{"d_expert": 192, "balance_bias": false, "init_std_router": 0.0276, "n_kv_head": 4, "head_dim": 64, "positions": "alibi", "attn_scale": 0.125, "init_std_o": 0.00401, "lr_mult_o": 1.5, "schedule": "wsd"}
Below are experts of layer 5 (counted from 0) of a mixture-of-experts language model. Rows are named router (the router's row for the expert), up (a neuron's input weights, with its number), down (a neuron's output weights, with its number) and show model dimensions 0-255. Each number is 500 + 50 x the weight over its row's rms, rounded and kept within 0 to 999. Numbers have three digits each.
After each expert's rows: "gets" lists some tokens that make up at least twice as much of what it gets as of all text; "raises" lists some tokens whose logits its average output raises strongly, later layers aside. This comes from a sample of Wikipedia text that the model never trained on. Tokens count by the router's weight.

# expert 9
router:469502596435462490533456584429440430482491473481443520495500498553485556444589465516478500569481532416411566478465423457499529505671386494562465541481547506376485534436510472498486508491484518432564523541499486478487457549488457508470430488482518495537521421503523416563497471548468505505506536491576451496459533469505525469579544463459424569530555545517459501547557536515489570479593555460573428465571439499645456484517483441446532528501416505434527511446495531447510583526495555606570553486476475437527488503488530553472539521469514657485548531602579425577486557578537485447498537508528503521433479441463426520590523522458456424457548435516536471525554484551479495475571462431421371450570512519476600459513492426553421511464447504395468500401472583475521473496483536
up10:491590508549561597498493539466540381440533531525423469553515556556548552518530501487479483434527563464463550531386450486505457525560544510487424463526464473471505465418571555460586507440473500442546461525477555528567591519428484500493471494527484564514465514582577498482530476551491490491507509546496482538541547536419518504564562508447573491552448535473472497602552495545486475455493482572457464507448398424452496550599537599466578495447420527520506520530457527462475478440513455508583578467456376488517527552506644482478553527468515513568495551518472497500507519405470385506473471409420512493596402518521566474541438541510480495553465578510540450503425481441529599465521479540469523460538496500436454380571532434523438387434466472415499462505505574599606379509468473
down10:487468486481615470480549514437476575496529416486550565556470592473547541533527534568511444526560506502545512497526499410516534464541494502445527538466492405564484493521510529517505526433528561510491427577541443495521591480533491614472426438391520545462534482423496538523492517448438441483455543459447496609492480586515495425546515545547525575496507508533464553491502480547477570414581483508466545486586516412455508547514526439447556412496568438480489465437528361520452559451536471519543447463605438430479586488580419429495506440519481547563485448470508417579567463511545422528505475489523605526565523591411456583461451466579449507513521528512537589522479466510460481437501534509502541402489518364546479478504465529528428383541583571466517462495542465555545593510536403
gets: ",", "\"", ")", "s,", "e,", " m"
raises: " and", " with", " as", " on"

# expert 8
router:559671495460484471469468485533482521443543540450446455476448517507513559402532485505508534433439519501419486510500522499516489504520576371513484477458541547548489578531531594616573600572518539431477434513512603433529426508593496539419427506431478517513542483519438490482491442557476497518385514493523509544526567440459539498539485472419498498489499518523500465457500622480467608406491553542483492461559430642451617473518432500542576511457467418460482467559537522554472516432538501608473492429566435457498504505611350496495554507521576439480443463585518521465474501472482502460482425498416499455507598506532513496491430544496536566591539442511482424539462471485486450497443503423499470480479551501522521495451509437483507494485447546474599462435536565576524472547521425
up3:485473541506573477461487536587456474485569492444564529467532523530476442443486449490547440575428548486552489388519533544478539539520482459471528511485595596591429497567518437505436482524541429553481503466562561441521545488532563560559567571581529409455432534560584604378521540472444482553521591526486479498522563579519490576494605531432576592546498468470429512496468470485443511528471571516480585510475476555533454433563519537513512496540463416435507474484463436525546528531396494559511475450393465495565564470528490443512516552512555505476537495439481464524491582479406490501402478465498530466528428567654505504536482431523481421532466568560441528463424486533454566543443549444429558466437482454476467444379489527486566537493476558464550554408497532585560492488502421
down3:559563549502447543516531464535529644523632563530532470544478560565486459478508471342426524477593521518481529500475502526593540488446525446499515503510520440486486491430496544489486550504373461519552475529572540516517515486497496550465559449490517547539515525408502617530432489575427555529506534579563509587598518440531542501567534518522514487421513449439526465501466561537547534489501557472553530485487486554496449557593443472555389549584505431439546544556480478519569531573436472399515438548490597515470526443484541497485459463612510438529425529514444509484494598476491439475551562553501453501552519474453460600490502430538450486505523524538538401528406519515527539536509567448516547459515458588481463563488476596580530405482526525389412449445571504405494413507508500
gets: " |", "-", ":", "|", "==", " -"
raises: " P", " D", " N", " H", " L", " J"

# expert 14
router:562453501475572464479517584524590532501488537539497502533519489579459491416508519471470458448422469477472536485529548602481476545589440475477541438501362497480522453535462467552518575515505449551535531529481631433476591451483493561526605462525498537506436570447611493502498563468571523507447544508479528498566572508452482451516484481494540494467409542477449559497553521610536405517428473488381517557522498488475465421601491575541527551441459494474429581411562523539409468592477497391501499495412533547420536438478529509473421464537493439483456541519591561516464425447491443513452542465414507528473488498466495395526415497470479472509529504562399496495568533454538595515489483501434468586428485491530536526481470537449411504472442589573498535584401455486502492558389478
up1:466423489564527459484465446535499498483522398483517459564521496512458535621544529443619494548565495378413654517444465489502522534448439515483546467527457579533427380532510496496465538459550468475479513505499593545552502514494466489615527407519535467583517541528594441404459538439465580543480454486375422557507580515486542536475478536538476501512522588534522485475436497463461523510475435534474550462539528493440487471466600514520581476460458478527385516498408518526534492438508565451604505484432443401428513521563434487498588514467510502554475504475472463556478565493521467461507470496460455587442503514536528497481481580438455559485485496461493547415615483408559535551428403490505443532536549480514514459532445427552512584435575370475528480481474542522546524574488448
down1:597402463544593525488511577463521419571531482459468512388455500493471461496558504591513478403501503472472463448599573419547518549397498479506411550514524563461470566482493483504550605553508538534563509574594522421524442474530510552421554438443581479509468516414420488423505476532473420594625434485419478502477405568543502569591458452496527494470392527458542486560558453564502527488542452521526485484498462512482497634492489434473552538483499513466584468536480422513452574507503551494507477476475524564544470478475499421490494516559435475486527558407543458575445442462418552452576521542518489504429489443551526523542529398547499446560576520486459571504532456484521567416480506492485495507475495533462519512504455422473522449502440424614570396485509528497539448428444566
gets: " to", " in", " on", " at", " W", " In"
raises: " the", " a", " an", " her", " his"

# expert 7
router:415547543418531453478544504651416522454553391514492489560538548522417601486449656495474482474465492488505548438522505487496471476480478509481454427495493520526460483562461482470370597582476528500471453481536488451476500439454452509573319541558607455542518488512484448554509479490472500504574562459459412578609455520531501473487461518483548534485465417437551571537496516481454499481476553514411503459523567457606514479542474504476550458489497539450401491524550471518481476512497472514473477572547470462514481547476625550568529564540472432525502528504537524505479445518513470465503530472547422457498540469526405506492448396534400439454528481410548522416547592490595559527506481427582550523534535439509421419530576495507551520441529551521543451536499492507623507539448568
up2:514495521473573546538556484489484507435494579532562443496423501566472404434417578597497498436482395425503458527494590452510470473388469466483508481495537458467571420470523581561506586467519483447563514433604486506448497503492490502568566433469473514535505473494442520524486504485454503572437434502519522472475466439441495406574431577465546458522480419546522486517520536484541620481471475483380461521467462530551463515390611446531501484601583454533607466505496534520468499487510462556400470430468411535496445455524383505430522498505534534486529521502510464480428539469533445528434467373488466543536446464508493452472491476543480565464555456454489487538421578503494464556521517494545482518469624495529503441419483406534590448363587394452482435530509452516504512480443431
down2:402449463488508496520526546555420496464507452459434501593504579428427535464619469454467508491488544421392536432596453586475493491475534541517474519533451567510516441570526359500516371553506600436528512590503495522450461515541492482472515457615513562521429467497520483475510543464529498453527436427430514554509543449497492497490506496452470517493410496441525538481428542546456474609431535510539563435561522520466586452485481546541451515443524499537507465505510455558432424552482494519555491606525625472425548514462587586575526629479464518473460414460494558517555468500591480518544547528475547454532475521569409519443470555455590484494472479481527546509561442469434543462473490508431572505429535579463501475566567475538438445543472567609472520456513504489560442418448438
gets: "\n", ".", " |", "s.", " (", " =="
raises: "-", "\n", "===", "|", " However,", " Other"

# expert 5
router:427529521477540537561460483481434489451458486447475514532451569435499589494546533487511536442532500512507570465502451549481503590502488461531504413533573563575475567465545581534545555515535541508462505379552510598347455491513604575560549455449531480491467503534545493505514443542566503501488425420528591541538531440441538500516514407495468512470531484496477537479512511546538518557596527559536501504509572569475453448520469488556487479436477530479382602565414583545478517449563468431400482475587522410532432435435494490497537511515601423571467525407535492407451414413524518504492457490419548521522537489480465555431478474442408549524510513430469454509397512554544497511548575428446457396444484400507555490563488492453542591478571525517532486466490397574453522522427494
up18:476422575429548475448552469464521464542495411510477581492537558472484562462518472485531491469568555570464537485583525575439513572477462560534399520541549534447435424434538556549469634485520486422606514401604480487440506518492536456556467514584554423408415547487417468506517502464590534568536427481558564536490549407443486489517443462543472495575533454453461478472599408537583432437501482534494513492491475526376482432512524555522447552533585527599505508537447472433585520437569420474479492449525558443488511469589370520510446550409527465504512443535487526531524513520517532446553458531442494420433506505491510519550477471564478491490508404481540434515521525570488490509514415475504378493540445526499510497520632549550541515478540500572471540414540547475502509451448512
down18:519573564532474529546437540515518434484487563482527542507437569597529580514518488549544499524520479405629485529393501444534465487587608490557588380563458437554532553488523390522470505481543512600438480519538514487457509488504479505366536431518560570514508464490532591474471545518451444471506433465465501471445469485425526548503536557431531533499484455588518445467573603507508528550530524447477473493525547570427533611513543526516577528455485542600455576536527548564366550509502580542463599446542476513522451518539430489556573516462439440516492408554490410477540497537541410512480526541463491425466507493470446511475641510499518483505475649504487539501483462514534460536479569490506510497376530511454444557456438528450506505492458533425494420451480445527586502542529482
gets: " of", " with", " for", " by", " to", " as"
raises: " the", " a", " most", " its", " his", " an"

# expert 2
router:462513562570521400548541613456491460477507359449478571519411515432434497458486518542500472514498514463568559382550381495567483542522454485396404566467479528505474525511483588530482468545451447457633577552541472591568517528474489404542530575482435499505432535513519502515585448533531514452520567477577521494504553518415442575536442543464525518512498471396552538594564507416510449474511520487519510474455546556453497555550504485424525459438497464503505563530400496567505468488527529420503496406491474532456520581518513433575526485507544485551499521549450490533511490577495527469449486418516506550507409491629534535410499478498481489478580484462518439488535511535519530474524525567507515486613545463593437450469441464387480483481530475417368574473459589478453493545578475
up27:516459483504544461422574482448482544477382428575513471491406493482483406382474479476507460551419502506479544549583478553440523535427473513503430447536477543489484460506571576486498421523481615452482453487526415487534613500506514501460415535545437542481455435523544431584499432559528522563523559468457542561507512562430516509510532444510545510537435402458491469555534520394566506491478524511519488488512577504543503531505454626481451430547492542575428477436506448526455395542507419477460563517488430574520577551432563517366432476539473520494497454388513513538591484452520541542593506499509500497487457426601546466486511534441532456473552551471450445601430520436494560564506559614507545506480513516512570463502461540500501514540531367512539498464486523364464458510453451
down27:495518534559492531594555406450504528459463493502458507565520504544499499457548454448564445533484567527467511429486496469619495470476454499506462449481583494563514572511457541466543519559496467474490526487473503499521573504523491514506565484491452416449573453479393567574461474553393458537617468567471450439482507527433559475489421361404545445558557512475496523473508582477498488495496465478467545586571412609509555561554570494477517483452502454426406513542522429425469398491486559520498583438558469507488525425450558472467388479578568627452482582486504476512401467495434450561473493538448549416543504432566483434580443437517500529549472509559426569563474448528529521466465469482498437464447572538492503496472522658582564553454533537496479466492585503500478455449508449
gets: " was", " is", " that", "s", " were", " which"
raises: " the", " in", " b", " all", " p"

# expert 12
router:507476455493546526415491506540466577475445583466553555493501492511455447398570427511473469514518472546475490386481461481471522455411539466630472492506431522531429442553477591560488474493495438490439459502417514574530422546601616510512556444487438449525550508507552447608502530575561536556490579496499447446515456467490476541450475385497465527417353529348531519603469462535559531464414492553429448450536480549518578462511614505486471522453540482522460497522552573481499437494543479572534571458543523558557531512408501524607537474516551521449520423537479485514543461537479508503443560502491462530536421509505468469550530524507490404581540479414437561541439445524598534446503469469463504576513462582565567485474498555464466537507503538592509587481505416474480543498442481
up17:528537543471578525489471455518399468579439505534545395581453510497358474422520540472470569514566539416536497441451541559457489477498559415529450458506490554496572541425463502429533398484550479545512546606502578522597490543555465524497511547451492523564541571598574492459556543533494473493509490482532474449548452596458417580572533492486487504488516530502404509463546538535528539416493500408503560521477484538507462524503500461460501513444440498473475496410536528501450456421461442499550582489527450502549514544471631483507533499488472389407493493494541504500503417511488487496465515552446434459475411473527490519519447503525491383493513470444411506455419500565455645434442520458481515594549518453496630571555437398469470477449522450385493538483542514488587583504424468
down17:472474499424502572546438409501492492482529499469435471494474526391458538469422537467504558482578601465529493425378534510502503440441482477521532473510585513506491428456500437531502392498539458453538577484481439520442517541438481500545542575356598517487441525494510417536440451519457490471553534554559438507557519503476541488533443615516468475398519525559490580442430550504530481525478541503564568416525505483567531505482592485410392459507499444538441485530434422525531478500547529495498506523472474415494511526430497502453520548510540556454507484503560503526566423525462376526498615536418455465505490555472469501495459602552629500578482495476410519369469451493542534492469515553543493491484569457539496512464491444514431403524573492502634453395545546405412520522483490
gets: " of", " ", " in", " 1", " 0", " 2"
raises: " |", " the", " these"

# expert 10
router:555499548520399451461553519599562497462462437447474469504511649500441477471476485469510580491425453531566519523511509475466482488519518440514605515469462541438534532461477471475531522526456527462470479447380585502548545601574454425524447535563459494463456524490534536490501539588452540420550567426523465539498572534485518526535322540404485498491475478525457489549449532441512535395458537500532468471559412473567460533516550450410531527498420474565394521592526485454462583520518633504564492426437379457493527505512468556456479510574491474458477525494508478562395499425544541442535525514444516444519497560563452468522519539489525491483556469567498435458506463570432584494511621489497397508530502443540462387546490517544554566505522552413474506540562549451578501491488440
up1:470543421507451483475494524522509465435512507422530484507501529492530472591417491412420487480561518597480472434395420534509511546512590535463543579462500504491391502583437501439500559429477480470538447534530369471581550523478539524422519500517602508449524479550536513559479540614439525535530422475407413475511480430523465476524310455522534444563493534488506566585560504542547543538449437490558462382545521533502495542463493420541464470508470530498401492565535458447441570523525513536486552515511475504496539447470494507518569447511430577443483521478508557556542507581491435515475483415499576559365474578580498469554510485513522472540518446589484576389530465477407557511488428570488429471496509525532488546513476478511488473608445617497507463530497540433554473461557521
down1:542490469571460472525482481566503547473570507482552440483550467555632567500456544460471431556463480519506560547432531507594457515590513493501535465452493463565491520507433456476588540480555587506438460534527461390443595557560450534430557478532550475456497457486520509446487557483404490482561466534509538524486459497461494614430481518515522430438449544419540521539527491596573529547506559478443621482390404506507514466542462446479437485514577581578419525486544524456506501592466554450380524566510441496536473456518471552517498407461519486460477525475548501545528559517478509544597468498498604542467483530454482567449541489446585473563453595535567569517558521417434473566442433511551610463465482435534502509489498479511477522470446643415455544539516537409458533436546572
gets: " |", " G", " United", " K", "z", "ar"
raises: " the", " that", " about"